Weights of a small mixture-of-experts language model, trained from scratch on English Wikipedia.
Experts: 128 experts in each of 8 layers, 2 picks a token.
Training: a variant of SOAP for the experts, 575M tokens, 4388 steps.
Below are experts of layer 5 (counted from 0) of a mixture-of-experts language model. Rows are named router (the router's row for the expert), gate (a neuron's input weights, with its number), up (a neuron's input weights, with its number), down (a neuron's output weights, with its number) and show model dimensions 0-159. Each number is 128 + 32 x the weight over its row's rms, rounded and kept within 0 to 255. Numbers have three digits each.
After each expert's rows: a language model's description of what the expert responds to; "mostly gets" lists some tokens that are sent to it at least half of the time. This comes from a sample of Wikipedia text that the model never trained on.

# expert 51
router:085116116114132077101113119125110050151099145098164086093149092166130129146105117106144201163090106136105091155140144113064097165191105089070111168138138095188113127082113146132162103087143124108167094084117118120116093026139120132128110161113121104101122125158117124100144152129127174116128076148119177123093116096129080086164114133150131142222127165115128139157164136161126066157126121062036086134155113156221103113159155091105093103165134095144117107131095143096139136171113165
gate1:180078110172088097143151102160091134136131144134173161105109111160136056136169146099120124112089127124158120176089129118180193097153122143109147170176165107136111122090136151129104170090156107124120159195129111128145160052134056082080174132090108150128144127083095165119115125086137114122124095143109155107081130143104167157166145115139212143223112162080124144153172111128131118149114143099091181130118106011080115084120195102126113105143121134149121123141142135123087186130164157
up1:119100114135132124155199091197138117133127094106143121171140112152140106120156158142147124119061147139129116181094144093173155127099173154107157140227171120094140129073076145145106168108164050127141142160082106156121135036140099114106103092145120120162117170165089133059131106125148028095111069126091113122101174145120152084119152141082169136201122122073147115154142087104164087115101163113098137164118120068144108111112160130078105134077136153129122113069136126157131171113110151
down1:167150120215080090090161124134087083118133148133103167091146124056155110118146113163122138146150050142163167082146128107134114104107141121082178123148112078107181102135149131168183066140123115118146052144146156114144133159154087089109133127122119142127136112177131122139136181181128129125118151149086111074155105092073144133132090130133098137095137117116162052144152095062133048132045116145149156105174126091105124058108120092077111173085107191118126136192109095141100120113142110
Description: Final pieces of titles and names in filmographies, episode lists and tables, often plural endings such as -s, -ers, -umes, -ons, plus !.
mostly gets: " tick", " Lemmon", " Books", " Times", " Yes", " You"

# expert 37
router:120146157134164095101138110150074070126094152114176095144124087237107153171143112118166157194128140125131105146118132098126077123204182139117106141142167107194109170109109162144079090086133178126110134115120068160130092105091121176194073077106103146102110097156143112147162132103112130131124093154158173131098117087151066113163122141070089150175111087126140177168155096138084078134070133065105102110132121138086109060160129106153117107178112081129152140132108123130120155121093168
gate0:120181114162098059097123146103167157082182091157157121173151099194106120161121113137131136146132128109170041158120116108115086161121168142163093145181172114215135110105121113125118096145166155084110140115079041152111080157122110123138082105147208170108164168177165089174150112200156174176144107116100125126175144132131137099157120131115060109115105144152110157159129108100110143200119145128101141140097125154076147095135164157143143125098153076097150076162147083123159122119112144
up0:087132150149096147158097143100124036123091092130138126081118082121155123083130180111105114088105146080129182133134143107131109127123097143154111140131080061213150145135093100125125169118090100172144138097131165102091089185114145141166125101070155104140091190082195087066102113139145108145099093138143038145150162147137129144117138155149110147209124138087122100111155112198165099123102177112131143077112107127103110110155144128138107113156112099150131151142116115178176084147140235
down0:122112089142127139121137112092164133138121138104085120085128191126142099160097126129114115130083098156122148151106137112103144106091132094134133134090159134102082101140169112119157107175084158149112150055164135117072176059164164113130119157111147127121124103098101113154115187098173073103184106101131178182096183206138220103173186122110101157114215141164119136100099160133145211096096125076118114095095120147135119146095128099084112180137169155138116139040134113090137116171170120
Description: Nouns closing a phrase after the, his or this, mostly season, election, match, injury, victory, war, in sports and politics.
mostly gets: " season", " victory", " elections", " match", " election", " battle"

# expert 44
router:084112117084093101120148070118083079108084161092118122148107136189209168131098128145195149114097139116159086114158171126078088173163132158096129142178129170125110093165141169173098097075168141112143124143142117138115130083115029160158117137151100128102116090157076135103095118155134156120143100144154129099125131124185065141127051142113083146144065088085143133171163110124142060132105082113094138137126116116172088068130122083173152102168115131061154141112104142105118151112084166
gate1:102146113119109123164134135162076135128113131065123133094115136175216119120144112153133097083073164157182175118118132196077139096121126116092140142130146124161155153117136132085073170092090146141075137126110115117085133153135120136070163095139058079090091151110119042114159104161184096129165143140083173089093114100113108144139078120114076156126146131139133105066127080163165110122188075099132092147117082077162143110087175126069123156136161126136208121131128148080129123169097075
up1:085144126128098130153103127174098141091115130057094126079081157181136098093177117128126083118060127162162173148133149187063159079138103116094161122121149126162183143088132142095074184107112113098088097093130127132125128134136061173047150098154089092106109130083117057152151103161138075189200139131073143112137100170107081174146087080102090152130120093086098146093143110169159091119169115113098121148138108109171125116105149132132165119118142170116159108122126150090123153154101058
down1:064155139113134128140088118170086183138093108122167174115073143090170147117109080158165097169111091155154122169146134131124183120167134147103116069216092144142125198152148165145122088175148115147101128142189129102122120081172142084146089106157114132124137089134126086080121112118167138081103152148078146148193089116153095131224107119156109108087111158112139127161152048145141135171184154143092109121136114081072169063116148123137103111168108173120191105118166152146118117143114158
Description: The word the, chiefly after prepositions like of, in, at, on, before place names and nouns, as in the Colorado River.
mostly gets: " Binomial", " the", " Interactive"

# expert 19
router:110072140090108098141133146100104140160065151119167089110134135179149153130068091135134162124079131121162117105132144115106122140156154114099082159162110163156113082159148138121126115087182157140113141111112116162119106062139133175192107119139096100074123095203089125170125142140124138124196126132129174177068155089116143103158089148093102172123121096125136155147179146199095133102057103072083090107122162118192069075123100066166147060127076109125146160118132150132166158151064158
gate1:126157081138137093181126077057124183194117153121127095149104112110157127087151175165102158136125104120095126175131133167145132155168164078114153062135144089084103097128199110165114113140159114126083164154125126117099164059091133131122088102162122160134132116116112097079170191137115107126158141163099125100147140164150154073151145108133147159076107138116150078160196117115080088164109120093047110156179128123171152144087129131113135121124137097086177136216109091159064115145081078
up1:197126086141139140135087128132168102158113170057091107121181121107142131162147117128100176148155113167064179140097115155165140107197068113119164150150127097098140155098146111123082108151163123157032138172072157112116134082067090155086140138130143093143107125188091080139170158138123138117105120194141124077119181161122114124049132113089105149156088102144125176111170155166145141164071131089125119159183124136161109174107125150095127110082125104166135137172115160187077108145108094
down1:169095111151135075127186137044131115159137133151170134099092095124085129113111101074101157181101075190114107164137134135180137117088147107114081126192126121121176140136149136099174116098180069132114153136168144082155135109159086146115124135169137092121128145148111075153122147094148088079067174174156072119107116126105113076152173127134133125089124172110139111070126107131070114085152151128118071075098072075138115136180097131166059144081144077089091072142133143111180144102132129
Description: Digits and number words giving counts, scores, years and table figures, such as two-month loan, five appearances, 1–0.
mostly gets: " six", " four", " three", " five", " seven", " ten"

# expert 6
router:120097093113188078113141101104097135171114126081203087111116109121131143108116108134130171170088125156126056080184138138111140156187115172088121121140083204095100139120157117167157104121132149123160101104113089164113096071128090130104144094081080157105110134115103110139114137115110158107132078103162131117148192085127117093176108139174088117188105106153166149154148092166131067158080114083080141147167080121155084063135096083171190103149100087129161111153088136131086162194121152
gate0:102179106104107110113170132131114139177136089194113108111143116177108070098111141117107152146122156104199188097097134144156145131095218126155144134219169096121084108135087122103116154118128072088120106145161124142135108088073095152169114096070124145116166115134114155124100132149102083168126175133122170085116134103167077214183165164093110184098147163112139156149109117132062129078150122062125177132106150140059148100167121129136094123117129184126180123153150127137158169084136126
up0:127144131143121093097152123115109197184134098158108055092107114164102100156061144129091173140106125081138133063139174165158137149115141135118180164133154169112131146124089155140148181100130125076102111157105159169162108075069095131149169123113134107085137098103082152189109142102093071156141156161162186103175165090161084176122163134151161134134111113144146163149107125145074106076123172126090151206139190100091060062104157135116170129120114185084164115126137154127121164104137105
down0:105142144155089113164131147134134125126099082105097141117141155143119118125117153095203152081201151128043145165122141095188167198181199140132129043098118145085148128179081063126058134111168149136091138166129106111133209127087129165125138090159099103126105127102117126177111081143165125158195162075113167128143120112168102183083115144098104131157109141098151129146096066106143132059109147171147159102150155117149110110154095158116139176092146121167175143115143123119144122150141076
Description: Dollar signs and backslashes opening LaTeX math, plus word-initial prefix pieces like oper, ind, inter, trans, under.
mostly gets: " oper", " $\\", " \\", " ind", "\\", " rad"

# expert 22
router:107128128137122149153172123131099087153093157172116100135070141136177176131134150140142144106139169140137128155123125159107102163101160108109106086183099178119079073102108149137134098132158132166191139157139078175136068134073083146194114106144107134075160120162118143110132112112150149151127118125125147101106122105159152084214128129089090117199047102133124175207182088175149066177107072072091119144107115202105112087135096122173160119141087126106155168096134140133096189119140128
gate0:104144091111094106124154180129107121094102153175183106159118145127157102096115148127226165084148107151113162161107058135136091102154072129137141098138075109159170061157120123146114103128131197160137103138149123098117141105130094134129145155149135091134152110152138054137115106214178107127124150139122092083125119157105117099180152137107142142102133097149165121095122140136123080109150150133052178113068062106168148109092201148178147150202093139085166085187123107134063121138153141
up0:127163068123088179128153148143079082094139143165128133141140119123102101134051115100195114141138122106179116137136158134097127141136123126118130118087085195183190111122088158135160046054133131137139137155102172101062148120138115082105137115119088101197160141143110101120187101137084155134075127124166143079126101130145071080107185137138140107181130128148172060108092137159142126108130134141074134170129103161097167067098188107138155091133098154119165141157126140175061153164160171
down0:120109170082097143160090128145155173128120060120144101116141107159141103110098126131038075110135112154136064131164103126114148151155112064128187096067201140139165129082119136153130163167154152138114108128166191141088141138104170079093114137138116102173110132115144157149118186125119148180226136122154156145143124105172146140107139173135118145088080114161079067135150124099125131114128108096107151121189129103158132100175197148112120141161138090087108129104052143089130196156055146
Description: Word pieces within proper names and places, often Spanish, Italian or French-looking: Den, San, Le, Serie, Cristina, Arоldingen.
mostly gets: " Den", " ven", "Club", " Lo", "ymn", "De"

# expert 61
router:119089102119152132118118074135141082140103129101175081132168100163169150178144140097154146097059145142171095072115163103141138152135165143127121170135083151129089075142154129147082122049104119126094126089169040166107078134119061152158101131144113124084127122147114103080068113146085158164128123149111135179101149087174079097163093153073149173141116151106140206160121134191103139131142064080116092158130110146148123083130072091173170098121111114119160102133122194148129185113144147
gate1:142099080098147139104136132143140122059086115106159107109131135142109141137160111147178126106090121200183144137135088126098151131123177137144133122114064150092079122103136136140073128063112127123119130126140094131129112091145196149112117167179146040160115154125132132131127069146100104155108169128099142188147157094105126182162111085164102113097125092160132176096111135124125179079075097028155059100186149160130071115164138062153171171109134141134194130099155152098143149184129170
up1:107173092160068088096143102124148112146140074046161134140112081139156098121109078139097092137140092140163054110145165201125168082203125124078157129106050131140147138139152135164138131110097145184058146149131139133090136133122098141109140125071175130099108125128162067154104129097165130096148128157111169106137158141124143095136120078169109144142128100162203139095124123085129125143111124197179131063085105129117161151112117167152138104107121083052081105145112097179105089173099093
down1:146151113144131164144153099106149144144081154185135132134160170142058110129144101105076173118132075102154090062113137126194121189082097071178109103118128116185130140147138114113155103060113158187122201132188151094143129153137142167137056054157065176099131118175132099117157156133078092060123096115139106104113139100151112129094125080079107117154150137115105146197134094112133050156122109123147132130137089158130119147122126185127120130119101119102137111172130066141122047107137146
Description: Opening consonant pieces of lowercase ordinary words, such as s(ending), d(awn), d(inner), sh(ave), fl, cl, th.
mostly gets: " fl", " cl", " l", " bl", " sw", " th"

# expert 10
router:110140140100097058088153142125070086162086156114150118111131154201130144146144117118201162152103108135174134125194147131104096115181177141084095155169115099150109146103114188144121103057201173127107095128142102175133080088148116158166060112155107126102095088115087108135140086100122146146128083134139152111093131068143084061147075135144134166170143109104168177145157128145079071148051131123098121123113126179133112070205133087139097107110115078130138140136111136140121121160166144
gate0:118053152140103108085097132108094121123122229131063074114194130183108072175147125093151117132096117049134125116125114143114152114129153172108130096174096088143145172125161185136169118108110157156090142134100098125125123144118133125095045107106137186126083097182121108125127127115079122149117119177139184046115112098141153133197185165161137117168155132119145158093137187100115100103069187162176122135094129104105143122180120146146074149088149117108120117085084146112137138125106151
up0:066096119207140153172106174123124130152126133133120138165159101113133129112150127170145039138131134110167140145142098155099107114073087106127109156103153105096147144143201164082145092113083142107124091115159096108129098119107164143121105164166092070150159105101139108113143161098078142154180085127131107090116085109101123101141102068108215115094118055109049145118188129072099116079098107125133101127124058133182130102139134147120152155190206088161169154110145144164139118148132077
down0:141138120101098150168121167119203155046116173061135151105171125113127124155161135112097171117198151078118129128088088123117128081126048184104115125165124131135124119173156160095116146091158090150164080145091126111125121088128075174109051164109105102140123173107121125100108105122112147148165171125096096103078059115160137147130097128112147079112068156147120097138127148134138138039080064107111152127112103172102122114114056118174178110091162111143141126154176155137108129131203139
Description: Noun-forming suffixes and abstract nouns like -ation, -ment, -ity, development, production, education, often before "of" or section headings.
mostly gets: " development", " production", " education", "ability", " treatment", " construction"

# expert 45
router:096064093132122120124169135089103088133116179078163107134085104170126193145092142120199113181088168118136128152134152135071121127178100098129129175202122110139137136140128178140183134132165137166101108107189107224122089078149081122158161149106103136072160136165091146083148141110159128122149117140162138088109147081158112052183100165164110125195073140083100115133150151126087106194106096115116150084106076130159083150157139145149144139156123088109152112117105153129135133157066134
gate0:084099134144088133169112195103099114094095111072133105123104128146113139117126207087225186154101115126130155147100148118131121139155145102201112090169123170150114129102178117138146129136170163133066097156095192130086101139145150097140091145065150209110160101155128123122084176162188145112125114164187129099125117090096107186127137111159130127124133089105158146090111149162126143183174127120109127086104133132106164058187217166122110110133121128140116099063104132126149171130130168
up0:113118162161099131086153082139139123208151129100124100107135099162195101195125128087089134132131122148130094182107103132159172138130148196110131114127173115120160123085107109072103119152126109166212139122118123069214132104113039071107116127114114108159110139089147164074183136109115107160084101085136141115132055079155151111106131128061114137131168155079070135144123119126155160127121087129089192180086180109146078165124084124140163097131151148108079093122146154132132139120165138
down0:186153124139092168145210148076086153135140113098162140096122152154148078170160118131097088117083126099103136099145097172139146189121167110119170118119109145170102091100180159201111118167154107139167145123113177175129152142102102118111146143120081144113077170124184160152133128123153075143121144108105222155128150122113097109113077154117136106084115145174170148069122150122156089089165182095154166154058197169135117125140088105117140157140138149038068113168105142132161119156142159
Description: Word starts like war, north, east, West and fragments such as War- in Warwick, Warburg; mostly places and directions.
mostly gets: " war", " north", " east", " neigh", " Summer", "West"

# expert 59
router:110084155095067059096175055106083086153127159072150125133191113174115160146105137104152156138093074108108145147142117148110079115196149098106111161107110116145083136080113154152115121135154116151146101148165123158088103120100100128144120136133062114146112138169067163080145109189114174126160061173172134134112139077151092121147082140156130189169139180143161110132144144130076100153086080098063102101118139117184139104170144119129119086171097094096149166119111132138089192124082170
gate0:104132122166132108142106162086106149110159144149094157136150119135131160156124087081172151192093128137092118149116147151182125163142116096081086151100111084122107108083142136179124154126145092114131152132113161205194093150160137153146094124129098151135060142087195149104118105181096166122153124104183106113085121130119110151205165147118094186082111134076156153203064132116107173139117107137060154180161117100112130173159130061147110143078089123058139146158111070084088129161104109
up0:150145118110134193188115129148112101126132127180147120146106144084125089126114165163111091106120185129190128134123115091070109133117107142131140110138144154142119120199152111089105088135109134152136148137142119092100132118106129121083183137093160151140206118136078082098114156075191113095075155129078179106129085078141106132101090120128156147146155162171093108080160159081139127144160063169169111131137133150188104129103056150092135088134210127128126054117167120191164177117197073
down0:113130142125171135173062126150142153126132173141131102141122087126092160176135137128171106159081112077146204103111102149148102131118145129107125151163115168106165097155145120117101100111120092102127147175140108138174085157173084120145125149116069107134079098181145123122088176129074085224101110175172156112091107106108157143082132107083130158057068119112095183105200123111105113129128087085134157112172122110081112147067122155167104118086136109176117151167077203185153161115110159
Description: Adjective and noun endings like -ian, -ical, -ology, -ism, and religious words such as Catholic, Church, parish, bishop.
mostly gets: " Catholic", " parish", " religious", " Church", "ological", "ultural"

# expert 62
router:111126141097090138091125129143112093167111162098183098166102124174163166114140112140139129109096103125184142115108136093081102144146148139138160139188131132127074100138161170152103120137182155124141166138154097190081077038108114155127157180087125114145126081140094114092141141102145182135145059145184125122108136076126048128166104174122087179170063076124160128186189116146135051134099090069092101121167127136157104090143124112117102077128120113082142144106120183140149166178118160
gate1:101149129156132170188109108172128100156126134167151137103142160182107120133096100100049193133138057117128173095121110115128138116126174133116159164154223133177137124097177117123134122133066137141155087124108060155061150147134098139155143173107086092045141093092103144079174097116135108181134127135156153138049103171127098126104104162128020134134129119157142122095108149097132132202158130162121149205128089114129123121087121137096100129123086120128150126141113131113112126195095111
up1:146133157098118123090091102100141104094136112083083084156119118038159149151132127146138100116123112117121076103131067158129089125115101127178088158129110097141125160160160156083199119134122118142094146071134139128087095159104131064115124120116147115177085063159112134097189116103128173059160034100182087092148126189138143118137144103132186139125175131076121152139126172177107159123117085147171152083125184072113092133164109173136207100115146109113117106164133154150093105100167164
down1:072091076106155114127111154114140114152126159163173096143166098175139158125091106107192088101156104103077113068155140159116124148059107153135170125085084137117102164068142060117129164147135113117190056182155126172128140169116060146138093146126109178138165129154097187162156146106075141157087154125069150095097100074143111183120110064110114163113081112074091117119100113129136180130135152107151087142158090069186079114124136141160134126115141144159130181093163091116103147136142152
Description: Pipe separators in wiki tables, especially right after a date or number in fight records, results and climate tables.
mostly gets: "°N", "°S", "Area", " Recorded", " Country"

# expert 48
router:129108096097100077110145094132089128136130155164173102101149145189139176142111153086191132121103092066113134121144135112101091133182148113140099168176143132139137138146154118148128121144166124128175098087142113120083011082138109184135131147098117085135097104159063107052123149167140141092125093130127194143110123078146088089131072137142115147118070130130104166116126113165106112139100100092079103138121135123192089073157131104166139101137006132151137094117073119143151107167085156
gate1:137159128143097118127149144138100164123099105163135132132115117148103114142166093115175122089128076095137120105091132151154125093170161142112135123142139130157077131145181155128103106138128139133113124060193091170138107135152120174082124087089141108096192160092139134100122120133146128150096132143060179105205116090113141075139122184142087181102160097152072064120111149127140036147106112179045168089117174133115078078155190145148143114122097088097062132158076154150188139192096121
up1:163137090165130119094149151131126131136167109104134112154217164114114119108122086095142209159117126124112147191132132141124151104118124104123136195128110131152163105116109087167147215100138153176114184148152126085095159062156124086126126111080174062132122105110119213131093124111175130104129115096137130147100091134087155075113159176120083148159155175165113117070146061124162192073103096119105068138127165111156151145109119087127159110186187144119173071140116120168095124106167127
down1:168136160182101157155167128126132126092093152164186112104140090124164096140084116094148131131107078060159153199144105149145102166113091194150099161175113095189120088120173098110128107175152098121114130066151094076154107145109133161065152123111118113121115130118131130088113135085158098103063161100144201065125107149119125135146140133121080130098080186148117134129112135130118235182143118122114130111123141152059127103184163108187118135120086132124059150108098114073165164097113126
Description: Participles and predicate words after was, is, were, been, such as died, known, buried, hosted, noted, composed, mostly in biographies.
mostly gets: " died", " Died", " buried", " lived", " dead", " known"

# expert 16
router:152093133079116087100108063155081120118163169109148112115100114130147123177087125096143160131095122088150129106114082128105073144154195117121085190142130193127073147159114175175120132103178143151163085131149066119153096106103111146115125094136071127141111105181102141106181112139105152145145102149138168139094148070153106122175098125138092177191116132162123156172148121183109127111099116058119117140088078106134077117188109115199182110203079101154146165102098100144127120125080187
gate4:057149113108145157205195126073177116081143101172099154108177055157059127166150157140124078179129143144148101069191090114093117104165155079117090153152132149088126178102179136099095127142121098109155113162109109115149067126117080182113120115178098155127137083161101149119088161143072135131131118130112135099108103139100134141123128092139123106097141118128109175082095164147173105097113086119150185117094076158116161095185169089126154085171073171131123161183147113137136148159144154
up4:159133141157138113101096119116110073173097059057145106140130134048178136094095102100142166085116127096090140169137190109124177145088129118087194068070117081144102083127101152107135132126151196117096109105146109138118175130158152076104122084084145137127144175096143066162140088115135152098115106105118134160141163103156141141158163184153163116164125146098136114183123108094125123054176107184105124093189188053152143148090124130125103172074156127121152099103121180112122112159134115
down4:148157120102184162110173108099107089081146130069154158124117117146118099125114107103096170126112186148117070134045165121110110106172140147154163130162104085129181087098145135124164087059160093080088140138179104151050099162137182107148161111117121129032081149164118098116117132154080152119104117141159115116094161098155117123106130150155128096165154133113139165211119133144182138116166073147078110150143138106144108086182123140089105150122189136137164155126177122134111195142194164
Description: Role and field nouns in biographies, especially sports: football, coach, player, manager, teacher, character, often after "head" or "a".
mostly gets: " football", " basketball", " footballer", " manager", " education", " teacher"

# expert 21
router:098099100126100112128131139092078062112103123104108080139123167166125177125111118113177108159100160058126084084136141136096112156188143126112085157185123122152096099172129131166137084084167156114148135139166127156086126057072038141162115138114126098098114114194077104095164108169141178114161092150141122113126113126150115107141055137134079166161091072139152134163127143109084091124126078088093119105101132099150128133122117114220146125123096091107185159089094178148146200108092140
gate1:122177137139108162098147151133138111130079149128122151202140116142094129107184139130127086159054131110136182136140122145072124137159138146130069151103113103119133134186121118160083077159130170102162128184131171146147099194116046151172128072078150222191160078162141090119154055131122131137149099153121074095164097152115134136191098132134089100070124128151149090113107143110159146087127127118128075167112087098117162110139117085178078107109124163154154129104163078166122101157142078
up1:074092134029078182194125134145112137115122135111169145141053194170130144157119109133083139147155126127164151083108090173157120089056132118155162087183118105138121144091102147136083146094059100110114142187155171142105129071066118137103095200169136107108158154172183149139127080134118142103129200151091185111111169117103123125115144098078151146129166154137202134177110115097153104098162105134147131131143149180104145143088113115148120151178132157121107085136133104130098093145136161
down1:099061110150072140068153123151126129213165137130167181073126089154100128088197186124167171121084149156123085128110111129158130149107144164173147050207145087184189171087205125101138078075060151162154138096156105117177098137108149122158122129129097116157137159144141119113103179141116158138114166119148106138137099120130095128201142109077175132114148166130074145117110121101104099089122148129158146137091097127134109095110172145169127130102117066084138111115131107161099138158096117
Description: The and adjectives following a determiner, such as main, great, original, early, new, or word pieces completing them like c-old, v-ast.
mostly gets: " great", " grand", " main", " heavy", " original", " upper"

# expert 38
router:122035137146117108114136117121109100103056189078171119132178136184109137093079137140134177172100108146144110121111183093088096158156125092153100147173124147151099125177138192135148116090170143126119177144143098191100115145143119149152116099121086082153114056169106121100101146142163138115180096137119192126092201134170113112146062142114105162131102150162126151157173121159105130084093083108087164153100123124192075096120141068135141043141128117126107123140120171159129130171084164
gate0:107090113100082076131141155085120128142194132085127103090124167069119167192167123118147169139127107110128153139098087096131082102184125153198116125167103101145080123117160107088155140151125079164097158127135057142147171150142090132103154162103104120107062138123075155154210153139126184167120167146143174127145160157100117080063123116117138204169136167132128134082083125151162148111140111066132073113154075097074093131099112088121081141110089128115119095176135108130140057132106155
up0:199129091143137117119113099166155149099110087187097143146131138139163101139135159146094148124108100179111100129127165085083087122083120092144133192133102177092148063149145113177142159085146157115092110056139123084072085152113131161101153070106129120171134147173153147163117120158082099144122111142139148112198140072146132103103137108154138104106114154132072103109149095132184124105077130162091164071180142109081143123134081156137068133041086191141171126097068090189118141099125122
down0:091167106127131170150136187136150143145091193116103156089170122126167156086147180130111172105141144172162135102126105130158109143134127176110149149131120148124126164175105159134103091190164086142140131132102138166110085085051155061201099126090159146162164123103093108181128169161155064121122148131073116118054182130166174111159191193108082155169121123074112160114111107145083133121122111189143163147130132155091148113085141149134117116101122192078137124116121081149113159051114092
Description: Two- and three-digit number pieces in tables, durations, years and codes, such as 47, 155, 23 in 4:23, 400.
mostly gets: "82", "72", "88", "126", "109", "138"

# expert 55
router:093096137112151108119206113162075107189110138146139113160096146145142151112113079121163145146090148090138131150139108163136127109169085148118112103129192152137084115097138110131083113137156153146148107108120106183051112124119106156147130137095117094098173104187131179086101135109107155159190093171134175137115167136181108100178109156132093137195143099156090197127156084132137103144072127033093155168105153124154085094107097092179129113204084148097111097115081203130144102131105161
gate4:048134128147125150180129168175101084121122122142119078148102146088121146126134144165157209143140091115154152109127081160099114121189080065132113156109175148201106118135130106162128136122088164103129185112102133165107162128104151158166113109115135135097155174131123152152077148180111154169136153110064159101107150069179138128088104164092161150089077151160114134169078132152113122185159152093137157150160135162136126125148088026167161134162151083073153172156166116112110091165179111
up4:044110091118152151138145161122113102131101117178095126111068181151125164129155089142157115141151133083104155081135104148104130109192104090135147138114145157185128088134147083182095120113101145100145124091099132173126112125130112144113167101080098180126137155164088209095079131144114154110132120094098126156124135081125167099113091160032154136067116145176082136108140165162076142173116163086172127153093133195066139140159096054131140134131131112065091168112124138137076082154166085
down4:067148125071144089131129179128083162085138079162170091148143133067183076083135139185125112138195101066085132127115109109136074113084121119147115137106153153170176203116161107142134185193160151029129093068127147125120136126123115095127156152142137144093147123106146160141110119108172089135085163100069132101082135100144136170086143152141094097106153188050122127195155144113111090141120131109139110161100115169107084169136121107164121141137153111107118187132091140125075148138157116
Description: Short vowel-led pieces inside words after a consonant, like u in tuition, July, Vu, and ri, tri, du.
mostly gets: "ri", " tri", " ra", " du", " su", " Du"

# expert 5
router:124083118123119125124148112129105079090077196108176157088155121223112148124111129103182135161137135148128080118118172146092094154147174081114107155154089150143111128175086151102113116078155124114120144112134081174064096095163091135139115107142088107139121051132109104121074151102133122141170071144131209138132171100136116118200055168124094131154121143140128156188115047132103130114070063145128171163116121132180084127158111108123129047112117122117115129116129167137150131172071155
gate0:108149146119153170115146153118105149164206119113129152094148156131136140127070170177128123118124094190126121126128197111141147172152112159087115094110132119126117168153150147123127142116138105132119176091116154193195128114082162171144110071106088079103124159168137092047130122147169103095111139116108147154191160101125147187086141086095119141106156067151121121071130124148058119160105128034119118117123178107177094153149103133130056158155120109097086169116215103107073145161103108
up0:095168119107061184093148102149167111157125117102126103140183137121149097105149076082122122147121119135116085168139110100160221142145100125140133113057163146142119124104150077077173142144193187118166115123165118117116146130131155181072111133099168207132121156070055129189093111080105166177159109105176131127089091186146089168156204070105146148144108096176097110128145162126125149148076106143095111110155107122184152155139096115157143096102154087138151139085140136122139164133134128
down0:129097137160106133083137139100140053134157133124126081160144147112106127126145136041122159192071114123144076127160077141132096140064150173062158104196122128094109128133154159150164098121111065134140105143103134120179144099135090091132194111167100147128132062127137115151144105178097102107124095126128118170080111183142180095148087185144143149101129122129170128154146183205069183171086114136129091097077124116096150129144107087102176089131179184086175101144099128099099127114136149
Description: Number tokens and spelled numerals, mostly digit chunks in coordinates, decimal degrees and table cells, such as 55, 36, 200, seven.
mostly gets: " seven", " twenty", " ten", " five", " nine", " million"

# expert 36
router:116102131150146140129163113135122145151104188098182101164175089134119170102106088140111173143102143132143115151130106122100131150162136162082143148106080144113130104140148136157187136108153095117099073141107091144080119074072103152136103148129132080149132121175077122127144178074125169096193126175173164149127157109195114090168041172136136152175065135118165134169142088212065044111134111109088137138121082107160088133144137108092093111154094107064122104114081184132136155143080137
gate0:136121166125126113153151121107107169171150135119151077058129118065090105136133091125154116126136186111162133118136154120148134105154141113139116183191175114209066133158086094162126127101160169091096109098120134120128171127093156151173160092091135105165157142175104077138113116100081094140134070114092159120137119106175084175137127173175142094177066141103114167166191121120093135125195143131080136181187106016128096109177114122110085135127171140089111112187120094152114122131129130
up0:098141144107154099078128119134145111216106145084133145038152110120164127099144077144128175141124127132086093170164134107090080127105162140189122142109217138169127190148143096153155145124098158120094118091113137108131151182166147087129109176085119097105107085113087110089121158062107138087096133126101128070151170202121108130097122137129099167154093162145141168108138174099077142150125128149149067166125093119129066139111218121135092133193154126080114118138081111137120122063152139
down0:139137137195154133158149193140135135090153097080093125106116097171140131166130155079049125132084099135148124102138103116118173147102170156099162111110183144146136093060054191154141122156146085069150131156114128142112144155102068108153176131154151135128143096081095083127128102101163044130119169070142187102143177164135092186163221105145135141110147131114145104129120134162165085124074124103135100076129132111100103115139086182103143109134140109115069089063102135165163139144142126
Description: ISBN 978 prefixes, number pieces in catalog tables, and prefixes like sub, non, micro starting technical words.
mostly gets: " Phylum", "978", " sub", " micro", " Sub", " COVID"

# expert 18
router:121174118112073113151129110130051081189126135114187074144138117147176139143120177142164108166110144160185121114111111160131136154170160142115097174163102140117107132121170155150092142111179125140102142085137079152094083118140058143126137102109090181095163134191115190069109137163129147146146102175161117092105135056137113107189067164087124128133133136104159190133142079181097140135105133102102112120164154102112122068151116123203139029126096134100095108111148150142115194129150128
gate0:105168141087076158135193132141094106162148156129194113116148179154082124128089138107116127134045147152212118177118115129117112100102113097142133136135122132071169163162148169170139206141138084143125092119103086109130098184158112149139157122124050136144173131185118159125074098105098141146098101190178141093137099116166187182168082120077133109104115133133139148128113110150106122100197146103113085112190164122066168082113093149184114079170128153114114118108140151125135167077128128
up0:186103090114150170141120169160138077061090142111138089169160115118133095152147129089103153130115158143174151133189124083115146132146168203118093126130170127148134099145150058096104159098096106146149159103138123114144111094155194148125187208130147146093158138091129173112119100135148132139092125099034132129082160114079089119133149150152149070084111139169131159111130104154146084167174104128119130113125170080172130216154165120126117141137125087160130047136091178133087186159115095
down0:159131100195160132110122147110083093167147171152150056208147116123143118120112118094059125128145093115104129143127123077122133161150103084123056165112150082176092155107160116120115119170119165131077118137117146157158065108150125137159155160152136170128147188109085094109078152110102139121137126204071121106180177142140161077159146140152115152130123083093214091182130155155109157098109132187168157108128098162144067119122160109153144156131120133054181098115122103179161154153157167
Description: Opening pieces of lowercase or capitalized words split into tokens, such as j in jury, ab in abbey, Hon in Honours.
mostly gets: " hon", " ab", "Dem", " dem", " j", " disc"